config.yaml
d_expert: 352
n_head: 2
norm: "rmsnorm"
rope_base: 10000.0
attn_scale: 0.0884
parallel_block: false
init_std_down: 0.00368
lr_head: 0.00388
schedule: "cos"
seq_len: 1024
Below are experts of layer 3 (counted from 0) of a mixture-of-experts language model. Rows are named router (the router's row for the expert), gate (a neuron's input weights, with its number), up (a neuron's input weights, with its number) and show model dimensions 0-255. Each number is 500 + 25 x the weight over its row's rms, rounded and kept within 0 to 999. Numbers have three digits each.
After each expert's rows: "gets" lists some tokens that make up at least twice as much of what it gets as of all text. This comes from a sample of Wikipedia text that the model never trained on. Tokens count by the router's weight.

# expert 3
router:499527498515527482517513528490556506509491481488466490492500495512512517504453507476491480522482494491513543484505483519520495491496531474501501507505479502485508473474522551516536529523501515486487500509458554494458494480454499515440498528515513510479490526521493519546475503550475527554578467502500486464510445471491468503528474483484478510497489493449496512479457524493526502475484510522540519493444456482453476472514488528500488495488452491499457549527535512500504524495456501521534514470511519515480519509487535479503502529508468476491484469526485558471508530499512514473457540525482502477487529487515532498533484478476514484478528509486455518504489509529463509501483451499499515582502480497485514520514510481518471488523476547498495496471541485480464493506563520
gate13:475485475505489483525543490527457494445519481465490479491518511505509503482482502509486503526515526525542505473517528504471495521513522521511544485523505510496479491483535537484536481508518506533523480480539499500534498477545487553488513524483476513455562475459472455510493547468507480504483505516479545467482489474470443463472485490464467443520509482482497502484488500511478484527531491522534511488491517495496490505491529536481492496460452502473505473509516527501521498572458493487505506472492517476482467494470473479475540488482498536510498453471471506510532547510523493513474552511518452534465475489507459496468486546515482488441495529476532499494537482482511506475503488512517514510505553467531490545514514486523492497481477541547494494498494487550470516530482484
up13:514501530537470527528442483504495513515466494510470485510520490525534519484497492527534475538563510510492511542477488507501507487474510546473480532487463518504514519560528477478484537516458493472506544493492467472489465528474488494492493481524553461547466534477511519470477488495476503497534496484495476532476513486507511538473508475508505567512504537540475514482513491523522455490474524507477487515493446515511512484503537481516474516524508490500498548504523503525510548455506522516512491530552480529506507466533515515496484529543509481502505514526529496490515498501472512501496528510440509450539518537513560503511468481519507504509527534532465508490484485502464487540510506497449494495480453494488552497492529487495521481516507463445508501534547498485530481520519472
gate14:486519488444496523482512454514479526492460504506478496563537536464492492496524517525531494478491462482497457528484509531515523504510483484468509495523480498476506459521482463538519481529549536473518511508476485479492492492471479516475504469499503501547528466514532507513463518475461438530495498506506506524499481526480500488488525520483538460463509486524493461511505544514501468533498514520471472504465491490507533540537477538494500473478511511499467512491472494523495514521508530507515515508485508536511495525491509546451504535524509536556476510482495543450533527473470437488552521525485533505530499529507489519477502462485492512505497472518537486511475502535542516468530527504439515519454486463501523513537528472454528514527488513472489525509517492494520531482549491
up14:483467474487534506483528480532484523509447535536506429534536483509531491530506503483488498520495472514516451503508470511456449517509477458470510523515450482453496448479456512530477471493494557471528523552448471476515493508491514521459472523496505532521460468481498491493451509506504478534487494487514458500487508528474513510502546505503519508451563486522510456559522509479535479501516471512468486503492476494508497533546499538495543493449469524498478469504501487505495526510519489518495533516504523482526511534509472541475497522528517508527486474505494510498506548499472491508493489518510539510492515496480489504486512518457478507453504457496532516477541517540541486476548496472469516516510507499502496529523513531459487505498535495485490503475492516475535484476504496
gate15:521534512512532509526488481510514502471532502499510527507517550516520513489449510528510514525512525485528504474468503501490505493519516475438460534494510442505499479526507442522526490482535528493529469466490507543475483527538515550474519465533558518484539514488543491497539488447464486480497486494517491534499506524483528513493488516506475455459477533467543494474515530508458504546478502532520508475458504489484537481522488504522453516475489488535472484478522556464543482504481485521458457485538487487517533490476493495527468493511467512442484489509495484481497493483554495452490474512518485489490477514469481522505483514535515497533456501495489536489530502483497484448524479495493467489467494491497503517503526476522477501499503504470506506547491531490538495534535449
up15:481466506535515504488504522498503491516478500450514501525516528481488492541533527515498447469479518510488467528528500507491492502482533481562488479515508507495515509430506513499466460506478496514492496557540506497566496444482522507517481469489475476519478490512500496533471467488506483553477517501532507510486496488468555469509496511499454549499524532539434492468513476519524532482485502543470534547514511490481511468512538486464535520524479507495536498461501465530483536529525505486523525518513454525496529523489469477517539499464512525517485509497469502508530537513491464491438490473495505497533511451478480491527496504462503515506489509516500457547525518500505482517496504487522499503456530507505477540455498523513491528494451456534489507495517518535481522461487506
gate16:501478507485432525450476495515542498521512516481480492542496523474525495487510472547499484560469536490483470517513505507524527477505513527504560502508521496471522457514501471448515498518475459479499474468485483497503528499490475490494501502506525502510513483536525484520509489474532443494467481487491542478496510516479523496513469513509507554545498490493486439496492516494520530502509499529522517491502484525539543495521497522476512514486516498544486509461508452459490432483520532498470476502489464484516514500491486492484517517517527490482499490531470500436508489522505493462510499537532488497468489501466481536473469527472489440453509487476510491485487503510518566491498458474484544507520538507497517523528541439446450464536505511480489513504518517501541480499498463
up16:550519476473501519488475491532535528546522452516486487504515472522528518545469489509482552539497507480473477473523477507542503472535512501495517470509497553466520506494509472434524526483471424463525461504452504508496504477529470504484466491501518457500525456518518506487504509477485499526491464492489503479500478471486497515543490506552530499505488494479519470534501506529549567527509490480467513479510518507532511468519493509476492519524499486469479475494516492507464502508527541490493487522500499556509515500462451492502523527473464527483519507524509513492517454495506519496491470474520489526519482479470522466498548538520516457493510497478559493544489546501501541502473483505484482546546489497495489483553536509468526493517480504541468501504530502468505501486527509
gets: "\n\n", "\n", "/", " in", ", ", " in "

# expert 9
router:516508469507523456506510500461502523449510458485481479557480479502537508500496508511515486513493509486499483496488514538532517492507517485519478440532518516520503499474501508505483465516479540462488556473495516484447520475479461466489484563495468531488495511520516510487508521527480498524566510526519471467503488496468478476525525502516517534463462489527494500480510593534514489486498531521529487497496428519471475498523461548468501478495502475528492493503518490490485511502469519533474500476547514464459516515498541526502477537519482533518521522493470541518498516521525535516490557540485502493482508465513540504537474485492498491495493458485489509532495474507461492488488499514508492497509470504482502509482516553537519500521470545481521566524518503490494457532499510
gate1:544511442536473502437481522477527525524460461520497472525531537490472567490495498522532497512438485452517496469517502510517536503489536538483532498478504521491513493503454501501489489459527512504481487452505483490496531468464451459487483515508520526465462472527475504467498505528530496508513511533512478487495541516525494518494512495486555477494523529524487469511553486525516497475458481509534503497482497505466480469468546541485466512543511480530471489512483498473481485482479493500499495493489459512514470524550541500511516484483509458484521528517521550504502519492511506476454488494493486492497502520562499508465521512445457495502527508481522510478527507520524510474511513480497501439494508554497505507480526525557479473483492510498517509531488482486517518540509465
up1:450473511468511523548493512498487452514541547500523498445488493521548495520523502514440478485543521545505509530469509451492488478507468445544512505492522493509466499500509506517513512503473479489505543499508492519496516500525547503507523469479469496526519517489522474552513514491452490524477501476488524538510469484530511485559470510524476522544451475475496522497451500514491501512528514476461482524512504514505505514519477475532544490447490520483543489514500508515515503499510509516467475530548546478497502504514462502472473514523508527482478511505503501487461485488494507546498502496530500507520529471477503485516485480560551494500477492498462477533467523528440486547495536528535507575511486489478499482527500500450522517492493487491483488465531500485451502493522498
gate2:506517517506486464488508513504536501464446503494497476493486488455542480456504526544509528516478482500506484501524517492516457473455493478510547499462527523482502443549513493503483484469453517479480478498485527488533552512514498506509521547460468507451504487496516479503462492504522513515510474526470522462523475467589535490511516510486496483509451498485498496480528485482527526505497536503534505500500542502485471501479513492451488496508516498507479465520472504482500472499528522449489469477497505531518478486478517529520469506501488485486523513511507449483484476506465466522539498536510520532502503513529534534509510536493467498485504495463506472482502511549504528472526571485486474542482483531526481503500491560492498567524467474512447472474478479492459472501491509
up2:473573503493523488520483521482537529527467488437501458508508440463514468486456540520508442522476535516519506521459511521456482547465476463526469499532485532495510480518519514481494501492511526502514514483524498522507475512523489484474520515538513485523502478491461476528531469486486509468504491511482480505458484494525502492491543463503467467538493485510483511471500463516449515518493505503475488500475504520516531495528503528525492492530492491513491506483519516466491524448513524488514469516479501509475486489533469542494458534481528505530511550518509464516511521479503529506459442498507558447506507499493516511510500524498473490477462491481508483439471561503485518502502516494458477560507487504538512522482505546488535568484469506480480506486522487502493503510489485
gate3:529523489491498492495490472493550486487515543454539539508511506501519517500543501514523507477482538517490488475485488559509493486516487489501473440481552554466483503496505512520517497519515530487469504521507510474482533455536471497466513541516467502547499502506465455492458505489496498459528549477507511522462531516533508470513522489445492483475468479534540539501501530497490500530498482499445504531501511560446459540533465504497516477514547464520550481518472502453475521492460515497495515474471515475501512497475508482492476504526466498534482528514507501522498467556556500474512526511488530515508526481525527514494507509519515506471517539502522528538492484487481540520492481521484487495505550516484511534522516498499492462512511525462513558526503514500503510530511477
up3:531505517506494506532483473486545488552536560443544520476473510504520504517522492496503529493479517496470496494510494509505470491501481504518508449452554532486506549494488530499482522492522513495490510559527499504490535499530506529506508519515420490515500514490449473493461518479488536486538536459507512513470497532524524492493522526434492472519473490532507499517493461520504511537489473470460484523505489565444457486520501493546498535549577475522481500503476515465524512505483465489471479473472509508504503490521521495496463506502499497532509515526494485513483477525537480492531520485509524517464532484478509485465530527499462480493503508523510524510531505458519500515489509487487510523505521500513493537540498524477480476545507514483521557513548515457499529492506504
gate4:502520503522475493477476537545497529525522477486538498540547508511551514464489493489502499496507550488497511503469490542511499523559502436490473464485501500529534528523516563498477508533545492443498490494494493483483510463483432503523520516472478514466465464501487518473511515447480539546534526511492528497449492541501489452498530489490494493548539497526498476467499484531502544496490499518527517517514483486466497457550464537480493538522515505507533494504517499443490496504496507502540494487493512507552501460494548511513511525480479524472479520530505468515510544492482504492500468487510542516546482474506534488515474491501505457478525497516490504513504489453464518522508494541500479465532511513484511526510503536518533480496485531470475485489474518462471510501532499
up4:499549474521512521524481545541524554535514506518531508553519534524545518451500476467538505497482531450502531515514475537518501492533497455479480472495504481520525548526495534520455497519530500487491492512481482473496497457492479504485501545455508533457459500498504537500556516460470549586505506514537499479478471541480513490487492486502494508529531512514516510443504462514460542486504492496527490516493467513480513459537483524485493558519508513493533496467515480464535526499475512492488481478468506497528489504483521499503501523439500525466514475530508510536486525511513501479496461477498529502524479521499526489493462481512509480488533489523507503533530490464502485521497476532481537473532483516507475519513510514525498458470488506521470492495498528468480550481493493
gets: " by", " to", "=", " as", " –", " of the"

# expert 1
router:465528509514528520500492505473514491461506495473470505527497515516523513522484515549516500535493549459504545455479443520493537519500458524517537480495490462512477481490497488499495491528492512487521486465429521503544474480478527491483535535470515531490491510532480522509509504492450453516502505522479480507501452467460473477536487469532489501538461478529484509490506537486548528484504513536518502488511489527476474515516473486510496484550486472511505507519537475489492519514507504506519463449510510474496468548476527512510533514502488474515474536509504508513498528540516474473438523494453528468518494470506483538518501483442532448527494454522483554479477489474485486499491469474511486565524482478498488503516518525523503537504506534494514514508477468488470486519548482
gate1:502481475476529471507494468487515539523508520468527555516517497454487494477482537530516512518494505524507491461458532526506489543538562521511447524516510527519501518514517488549521498496457507481500503517480497505472485527497481486456509518550444511537503501492531457556481547506539487534520475500548472522530500526512526501482498481501516543475527491462525491511517511484488518527556552470457472489515500486488481470510509513516509449480508491508487533489505476537463493463545481482504526494505471506500504510525474517533486529482497525499515484489473489508499501524461483521460507493491511519493459480487491497523516478506519464470486511510482492462479494550470504539460519491464508527520523499483536462478492483476531498487525546497466485512517530516466574499530547
up1:482496552502511520454492558498500500502504459540469464491510485462498498541517486533521481518454491485535508519520485506544543488511481477484545468496480492498483498449526495482541482513527488508492525505484487491541524516474487501497470449478496485504509493511470502481484486500505469488498429537489519482498444467504468499522519509493484478485502503520507501515483483527527530461500484530532459525523530564500483474570480483543511496541498502505511515550524532490475514511515521473546490525473506474489504495522520529525506497482476462493526520524506518493491483537511527494464522509492483518529487533553464547461518515443459520485456463514513543489546496506448477499532492453540455495466495515528474472504482486504488498493493487478528508472506521476495497461514493
gate2:523493514464517478508520487490478482551511460485493486483475487495509494533512542453513477567521533483482509515470484469527482474532485503490524465547561501510501531484495481490508502559530499509565519459491551461528525496525490510484499507511503495468498498518490466523493495469533493496484490498520537484551458504476546443492502481503533495512479491504456564511495486448555497499484492515494473473554503507478475503516514494467547531479452518505488511489473485531505468507528494511529463500494502500493468498495484519509488508471492484494513485555514537532484454513505532502462514503492530475515468472535519502537489499515502539506500491449493496557502471486476520484512483488492490466450538481500502463556503473491499523516458523486523528482480531500453505511493491
up2:523503480498540549486495501531478486526496506514556485477539507514497482507487531498502538535485529500466529566486450499478495530524501497513505464540511513559543514470528474528485480491510463514515481508533558491524507529503489501485503518509508526484484476498473515522463540525452510510461530495518514500515511521459533455487507504521468510514457488491458541514514485467550485437506496526506463494516488504479516521481492546526524556524466520507525519525472502504511498550541485517510512496484532533511504458514518492488493501505490494507470534525540495513514471499484530482549530488519476491532461500547505460491470507499480508477510541468489520509489494474473516503535479532513499471428463498480484512537462495565494506514497463518520512491481504508474511487465476
gate3:521445505481496494477498511475488504495485473507469486503462485468494519458508481463551480514541521496490505520523528512523517540515477516503509498516475516508477543458522496526527481509508508523467522520484500466537490503481528441494482511482473498486506548478524516510495504461510519475487487528474495492504485468507502506513531511523503452518485452565480533527493463489467492487476544529497508522486509506492492515492532497482552517452485500474530450458491507498473481487495479492511566458517529522488535445478525479489538484524526491455515535524452560568487559491506471483492461512501524475510507462453455441501478500491530504512538514504525492542496521502443514525544522518496499519492471534518483512497486473497512509523521478503512511497476473514508483528491498
up3:476487515483461516488503508531480562505472513533505506494510468514489504485524492494504484468550507530513488500512468482463502510499497492517517495504486493500508522479525471510517475493456500505501548512518500428547525477528535504530495510463481516479503531431498518514468485484509532509528491522545512541514507453465538502484507507501515488523470472489488507481487499472507501532489508513488488526510494513506465529521477494539557478472464518501527510506515485472462473473523456543511534506485500487499496475448524504502554478535538529477482480517452498540547520485517490505565480467501439477462501435463522478470480503526509508500538510481501422538510489518498511496517486485438497524439491520518489505492503455519479506532520478501476507522494503485498468494476517
gate4:516525517520533482533555512539447492492520523513496474497505530478495491458484505538477533504504515529481529541440503497503515519524433485503487482489519510488494475469548518507486483520462493529532549516504499500494460491453495531519513482470473491478528462486498519475467467467501527504510511508488490503507465539489501492539480507508513485496466510522460536511479512466505501548540459503506504487533511498490477526577544522500490497522514498550510452457474494495531448501482473520486503464439500501491508514520538488444507500493503540531494512514489483488497500493508474487459525477503460559499475512529502460517492472517537476460496471501505521497497503517500453469487487534512474473505481521494494529484516496556514542462520487516480499481517482475481446482459514
up4:520528516517496509500541521531475497502530528486485473475495492459496506459497504522477560496506481532476516507462521481464505454506464482505528493522528499491489469479537508521439494490477486516522528550508502519515498484477481511497492488512483492505501483492507513518450479475503527522480503537480491526471486549512502500532509520528516512490463483496461542512514523472507509520508475507476504553540562473465493539553544513477455498520486482521487454486485463495526489471491469508491521505469489509512521522491536514438496476481505576554499506490517518455479521463523475511462530469523461523475505524517502497501501516519558479471516500499521534483461495530463475481509520532550483483503480531521510526498478493558509535459507489522484538504494466481466472504461491
gets: " | ", "; ", "–", "an", " S", " E"

# expert 2
router:504529528469508507492526535485468524454509468478481510522478494529505503510505480524520507533480532473499522487500490524504525486489499491518515493479496486539467521454519511553496461514446528461527525481497493472492489488443486484493493527463515573539451514530531540538554524525487475526534546530513463506528463446480462477516500502508507531502444443519507495473478519492527458506486516514536495514482489500468495518534469518467505501485466467532456552502507449500485486530487497523501513466510494476471488524479499454481516510529465488512474494485478519525502559511525501504432508512483482501469496492517510507524500482466497459523492470493475513523499467476449475497499453501480492555505465503505511496486507515513479537499492532478491526498496496495480459524515506
gate1:475529487497529492513413534486516464468505507466519505489509490462519490473546483469487492552494485445496530469512513522530466494474513467487517546528513501526504508471484530482486537475489513508528504479500485521481491471513531506500529499536536477503505485514491505500545539491476520508463484521515450516469492507479500496492490501524513487483461461509511483537478534512473407512515495531476460537499504529537478505547484439532509514503520459532517444527527501453509482470540490501496524474505487527513505462506492494488495471487489520521545476462484495484524476461547480509476496513493534520469524484518494479483478491499511467519534475502510490508511516468513508524458503491476469510497569518482464494513506494488496456524511458538512500539511470532472513502491469
up1:514510495539509479461538469488492495517541479526511504502507474546485502486503549508501485477483560500521496526523478449492532498471477498551489471479500557548493486527494431487474465516515537493475477518494513509492479504473467492490496475530514484499519496531479500518507518451503475479505475498486510534539531529479491501483527491488525493508498489467485513518521513521504528499493507489547485484524486494554495515519509542531489497492457489491500520508524518493476505498497501494545482535505503519510516523479586539477516516470558512456498499524480482540511446510505540489445501530537496515492511502501485538475509514519496522491489521527530482502508486468538494474546520507501558454454512464497500491489528497558520530501535558524574487504514499505513488467490530
gate2:525513534541479521491491510471504496542520492497528518488499479482527506498458467470482552520494516477550497484533478508492523515520522490480526460558501516433527530484495468514502492557529494476469517486478491522464491511516479502509509560458495444484510546493513523512518490528509490461498527502457538478511509483493475541539498493477538512477526521480494480524487525468475531542498524525497496529519470500528506515555482489517536499481468489465504502525548518508500523485486540461517460494500504490477510420502494481493493491453528407527490506539513525513478468486477534504505528520495470487468485499504496520485476502504530523472522523514511497501508453478528521533486466533461514493467504498476489478475491493483507463520466494504460459491506510494507529497507459
up2:528496528504499519523472522531431515491475511510476505521538473526484468489517507483495487477455517499499507510456496544501524482521539549517534461523519491485509506481535490500398469497520494485531475517531497506534498504488499508525517500463453484463500528480506503461487498505518514444488485470487518494523508508492506478469530532493531560501485489509515524505505514510531502499509470527444515466515481515508505518509552490495512470508492461488574487485494479501491465491508494499505491509506470472514494492459496537489564545479451514485465464452525490547525517493463438481477499461512472514463468468466480485483489499506511481515480485466525526498506470526509520489535516493488518505510539528538504481541498531476526515485512525437524471504499521494511492483481500
gate3:542541517493517507481488500510563501527484548468493506509503499524527555504516510556507527472484506501528488538474572485499505501484509457514479509480566453515502488509491444504520487491470494468467513465514520502494483485491469478518527478486504529540493443492521485510525487492499515504543507532524555495487463505487527489520494478525519495503476446507483491472509514438500527501483463513547488494531508495534532541505471510470545476541486479509518481524507507486489471520519514495531498457498466502492468513529515525482559493508540478463496434503534480465505541482488508485495468509488550476508456480494464501499507496476504452485483502499487526541519484542493471470466497465497501479513492489516528510532495455477510542524486479497501490460517478523522482469506494
up3:548527519506521514497461485526539515498494534449506494497520481550508558514511530537506530503476489488530496513500561491495498503512478467522462478474540469502500502486474451497519505522484501472504479481532515508488478496496493506505536490473515545558510479506510508530500504503518489506552514532521550515494476496477488505520514470539507488495454458487492489494496515454494545495471466508543460487517505498516502529500488467498537477546481490487498508519520468505448478521511514501540493478510473514506450522513531488491582491525539479472491454543523505470489536446497511494509467512486526474545458464478476507512502510479525451499491503472482513542529462548464481495487493457505502463478484473491531517530521467488534522482488466490484494469505471512517508463533481
gate4:477462515492513552531450532530494506483488462521474511489521496500544506514455536491533519525495489443557512512531480490512526486473454532516526471478495485502485480521496513514494455482510536510514504505516479459502469570497511506510473503477483507522490467534491504507490477494521492469436557502474533502489504488519473477500478500524494525533489486484496517505511511458494512509452479497521494509490511517481506438515528493481527472518465494479524470550447469486470497516476498510505461474499485483491472515497529487487536503513474533481498460486519466520484526537476500478487497484457495503524474470514463509479519469429512491535544541538504512493495499539521557510524507489534508510507436481512488492533544491499543504509530553489523506480524473517477518527469509
up4:533507523535519452473510507498528498505500503515520524525496466492475512506531450502518468527552507554475494482502516540483458491508522499480446481489510520481518528538498517485453541555470494522477458496476497516481518473469466498527470483484483509526539522508506523460498548527483489537516509530492427492506510518483492519497548512479474447479499541507500466475479513515485488510514511526531516484517480518515471485497434541474488487465519514518490495477547510517473522478499519456493469462490476510462507509474467516524545540502495503521510495468490512509485466472502485479518442535534451532494479499531542506505464524562525500491465466479516514522486517525479496469512513516481474467493533525490513507474460470480505481487478479537482516489472506506524526482526487
gets: " s", " m", " a", " p", " c", " b"

# expert 7
router:506485542519569515497506468437477509487529491470473507482469520493485483485545506520461503531411481506483525493497478520507562478486485534487505475476495517492486487483497520524494495516459549481503518506499502504518491466480488515503539526456508517475498537531513501530489543497488516536534507533516476470532484502480490440510508515473513558498483447496509477469463526504525479516477486533513525517509489483440483535493493534532495498502484453509476511493477477488509522507506541518499478447553475437487516499508504481503495548490501479537481511483478519497525545514497533500479534511509490485492507505494521548509487493490530498511496484486500522494503456484452484505506496507494471525477457473506495515492536539547529527545498542490502553510530495451507497534523496
gate1:479497516494493493517478513489495509495486476556499506490510504516454464505506489484505514504485510473501482474475490498534502464463502484478483540487479518459557480475524481469471470503421578490445509514484496495502506501437476514498497510454499501481435511510521492493533484511491519442508490472534468517544491524515521524493493504531480527494485491504513491467523523513502508494546524509482472514472544475474528552552470480449482488488511471495529531456501503484485523520514540554513466494487480481527469498499479460476501522516491493535505511487529513508530532520484495492470530509476513548475494469531462500508505492463511492511470494514487530479523499468515476517479506524481494527458528445484486491508494429469539522494476495484489477486502511505501490491517421
up1:526499496538509479469483527512549533518519496539471539488503490485548503517465529520490513490502494524450498504515490468507488521522517520480478476473521549494463510565485524521543543552529501474479532479448527507537503508482490481542518516487496496493508493482503508536497485494539503544515542485478484524489488516494515505512525488429485499463495477550468511524498482498510514550526470483488471506521514527521492479492488522515472474556488520482505461517532516544512523476527536508501459531534459483496446546503523537487547463463475484501498484526526502490518499480497509524485511510478520495500464544502472494546493466480533471501515513466483539512470490538469497490508490487521478491509462467493538464492537512538499526510515532474505496520532488469505487534461540
gate2:495473507472510476474482544518526547488478512499462510505458491537518513494491481457494503468498492518472471476506499437465504516523520518527514488493507457538458493522465487492499440473475470496541476476511473515478538529468523479453518494490482500538464512512496499505477475479488540492482519500486529448492469496477452519485500547533473514497499495493479499507498553511532543510513486495489509515514496491518522463488533509476509506479448488475477473488529512470457545488530502539480431515549484518481516506503487499516465445471536485511485510501504507506497535529512502497563481522482485511453584499507511512480504537515483487489522515469487510466473542506451491496509516552492518478522476512482493484465529513503502501449450474515530494496480509479533521480503507
up2:484519489559502493526489500501504470513519491516569496514544540467521500529513501525548490520505481517529552554485511509535483506507527497450503525509509531502579485494500525506465526531530531527466512483514512497527455463497431521519499500469533534494504496486518476509464504518518486509535487502494495521482524505525535534501487466478489472496491505525527546512506490479480449511520506475488510512525493507490438530510484511506480520473563487501528524533490475522540490506480485469510554476453539466542470525512522469480542547536477462480518459507503481469484457499464478464488520472492492524541475490476532491500504530462503469501525494505525503496520468481518499496469534498485481548508504492513483529516507489494516505545521492486461496514525543503512507514488499
gate3:488499478507490479494501502514482517482507512507542502516497500505502521491501459492506523495481445514526537489508509486533476492466509519461476492498490530511495487525464471573465522551499530534558455530530472502503506487495561507536515462469494505496461500515512537471525489485496508513524531532519491520511486440523476523524512480531448531520537520514504528489519454484498510509550481511490451477516502549498477512460510538529485519497491504509531494517489498518495472484524557525505537450512532523493517484513502521471505509469495488491494523526536499493486558504483486511510491511519494493536475541542517497450589549490482497493510493496524510453484509512543465494495505483458500521483494534528496533474460496465536478487520484509535537493481509508496483498500439
up3:524496480504505509481496511497509518467500489530525497475523493475499562488491480497506543500496478511534523475517516502468444495501512512452458485495484479543507494526512511545493495524528521501522452529481536530486562486491527508508478474490513526491432525496519484501529491480480522520485489544554494544484493453503511488522490507545474483493553535493462518509540467511516507518581467550479503485462491536504528538449521549507444505473489524534551473494538501528522505471528543503499515471480516480491508503502540526489511515503495490481484517518524485507508547520542457487488519509483441505500467511514524512482513524460477521471498481496493498480530510505528499512481502497477530497491513480521494542466467474497544458516476477497528491481512500528521495492495450
gate4:505459496481485455502482497534496489553526505461523459479494517567471483484483522480508456533514514539511469469497504541495503465492503470533546481510481550537538501514497482483480486527553485503490560494528532469503479478457496483503481552480477502541479513469509476523527526510476465474510492461524486485461434478492485491483516535493478478488499484528478567508518500472516459472551487477474471472516501531502510467479469486519510557529520504495513507507503512501523533480486472541524520521497470475510499492502484467476459492530497480525502525486511495555464520506500468543548487479467459495476479437514491487474493499503496475523516478485488452488503511493491503473501506511478486509451492550491491516463512481476526503501484485486528506530495516477479514465503496
up4:484504518535524493476499561514518492487488491484441495491491523475494488545507557528477537487574508508522512521538495497453497535534482557489452522536494513499466482513516490477472495475451481510490516446537510512531535525519498506499538512492505495541500501536529532516498472483517515526550495489544511525516497465516493513539503495486511541494528486461547489492526508474490512467468527534542510499556509511508485508521497516512505471513483524534501514513482473518447510521513522502496473507474505500538496533478479524523527533488517497497500557509478505519484503488477517444450455498467523560477501471470481481498532494470503492488528535531505529496521451492509454544508525481517554474508488519514496497481499479491492498508496489507481549504459529495510499474529472
gets: "1", "2", "0", "3", "4", "5"

# expert 5
router:533504496469540529482475495488501518476495528448510456518483499483533504500529488462523535509467499468501509477519452508511508498486526478531499502495537487544500512497510526534483506517460586493523522478450497477468482512485495484502515519506457555525474485512493561510532539509470522540536484499488485519496471502514460478539495502493474517499471507528542518479464546526505497497454510516492478472494476470503521482503461510470555489512495505484434526509519483507487549514509511508522524488535493465494485479550493468480513510492468497496470488494463510520523557510506521494497508513492490476493507526476507528553459486506522453511462484480454522541439499511442532495460506524489464500489445501480474494480517517552472513511493489487533501490495482515482478507499508
gate1:482494515496483493490498513528507520481491469494504497494498476475456521479495486478516498519494474512525501536517503498515494488468515496447504471535555496504482538526471506509507492505511514519512495480512521476503521508502489481524561531488513493474461452536529454478469515487443504507531457468493552503499488477536485519466523519448475521454482486522527495515514511482551476457474523549476477488476566494512475504496515526500534540464493469501489499533512468481499538535538509522515540473470531496520514549456524477493531469471501489538447488519464491518540495503504483475520483477513510497509506499488535477491464547479534472477517464537507508468504484502505440454492520513506472526537498478494485455510522476527508524462486476543477518507511476535541474484468474
up1:525512486500473514515503535501458530477520502491483525502489545513508484519473528515505497523477535527491494496438541495501516505544543589486506513499496495512501462551504506513515478457539496507497464499466474487517518532507529484426480501466531530433439489539506558526487532505491482466468486486466500484518463477553507476522530505498495506490531463487503524492494498510521489530502486506532515518502520460502482474496488478462509488508482529514517482520524477494494453525529482485494500529518482472490521508489509489474511531480497510499502493466495495458510526442506508508495543529567470498496508501483522499497475509524517484478516482482496458526528518527487559522484506446496481507447490484543558532488507505474499462548495521486517486480531514477488522518518514
gate2:482498502526471507503505499514496479460511504466502484498526547551483488495535484490479519496497495498502534512470495472533517533545491497487531528492472497497513455497478547506481481532496525465524447481481467509522487466510479504485491488532496497492446502519498527485487528520487505492509513481476426510511490509487447507513518509468506515455473518480513488513520529503536522491473459490496515526497548527498489504481529496502522507474501522473538492546511510517485485487572467513479547487507531494497485484519481515500465485515469569483512478479490437491547538506483513496505469501523483494510560423532529500505432490519563447503469536520503474485503519458475508520453498478483463484486515520478505498521518487481462470526465502503512529486506521451501511494470521
up2:509458495466535488471488511485526496536494499506489509497482470459508525503486533494516501540503508478500491487518474519477478410461505509516505491529535508520493522525535446508512522472499504538492526532503518478499521535472507490492492513441513505498540481518498487513522492471510496501489473507517574501491497465498539496500477493493478481480514461520467500489462519482498472501515531548495476468474440448485528501552472484515488499512506455562497529473482483473511497497433559497523471492494471506496516478504501508513520540476527461508486505499503550498487504506528487490496519528471496512499458570496489487514542512505447541499545476444480514485489501558516477469527514488528522492507475515501495487463477516512498527494519471518471501498500464529476450515524468
gate3:503498512517510523528491466462490441520504524546452478502526507552472513499493471509532486505497498483483455519513488521477520455531543498450489537519521446488474514481482500473487502499551484524512500493495488476533530503482488523494498471457508500469491475544505520499492467441496484457509491466498501468521504477534510492449444491551534485483479505474479542469492514463452510504555503504530543506423439464506508493530478493494493540508470450511491482512526495505512520530496494475499474475521500481519507506535509500539467499468475536490481518507532516494521546473509499480505494509473526506489514565469512458530524499528494520495516517461517532553510518526508494468528513520493485519514501535500524504479483502467478501506463514477482506476506489544493480499466489
up3:476452481504508504502539524517472495529479489535467459529485522484490522464502549535498505469494512539453476500515515477537528489484450465553460493495459531534503468528532482496482493487496517541525449538538501511495518444479440509504501504500475524492508468473480489483521540472541477469455516506519506521484519508470514492552475483463544479506495475528472459525523507517547505496495511460457474485507474497512499526496516491502511523504512541508530554514485496501533491451500537492517538546498513494507562512458486511504493465497488526511521486500475518512539468525494503446471490505494486461533470501481476526524511510526494515485498497537480492522562495486508476500457502529487469497489506517482516481513518484527513466523489507460489501484524485442496507532502517
gate4:460488482498469537518482552519485515461474495522514487529466470479499542531501538492525516482485526509536449517449462465477507504494484488516464474496547510495475506509452504557469522501479492469516554507523478463487484481523522457512495521530485498533458496534532468500519512465490511524478485518546485545489493486495530476497513492508490504518525475471510542494531528481470495516488500501481537471502515468459515481517507526467509493457502513519501510450487485504493552503513529471497504505466476474522502484532523462501501518518473468451502523492489495501536507515473476499484510509478492503500466431519465491515489494505509487505522498506499492538509496499480470490493473508498457504488482514565557486483458519510534562548492429474535502491494452505485467510471466
up4:479507523480494443465531469494486483505505475477476498459470530517511492500472458532536530492499493502486531500496515505519513525502485472474546492497435487507525497490553511493511513537536494519479475439504509539517514478503492535511480464473508473469540493468461508477486530497468503474539469497488459449510478503503504517504530481493496525521490534546484476494485500470506489462501473501477513518497526516488472531503527435552547468523496485541489550489568467510499486500491492527521515464523519537495489501536522528524463462443534481508511488521532513502480559520525466501518512504520468519514531495493452504488515517458518482458499462501486506461519466474510498511493519456469485516524492499468450488477486510472476466514472523490490497532475519481521511515527511
gets: ".", "ing", "ed", " and", ")", "s"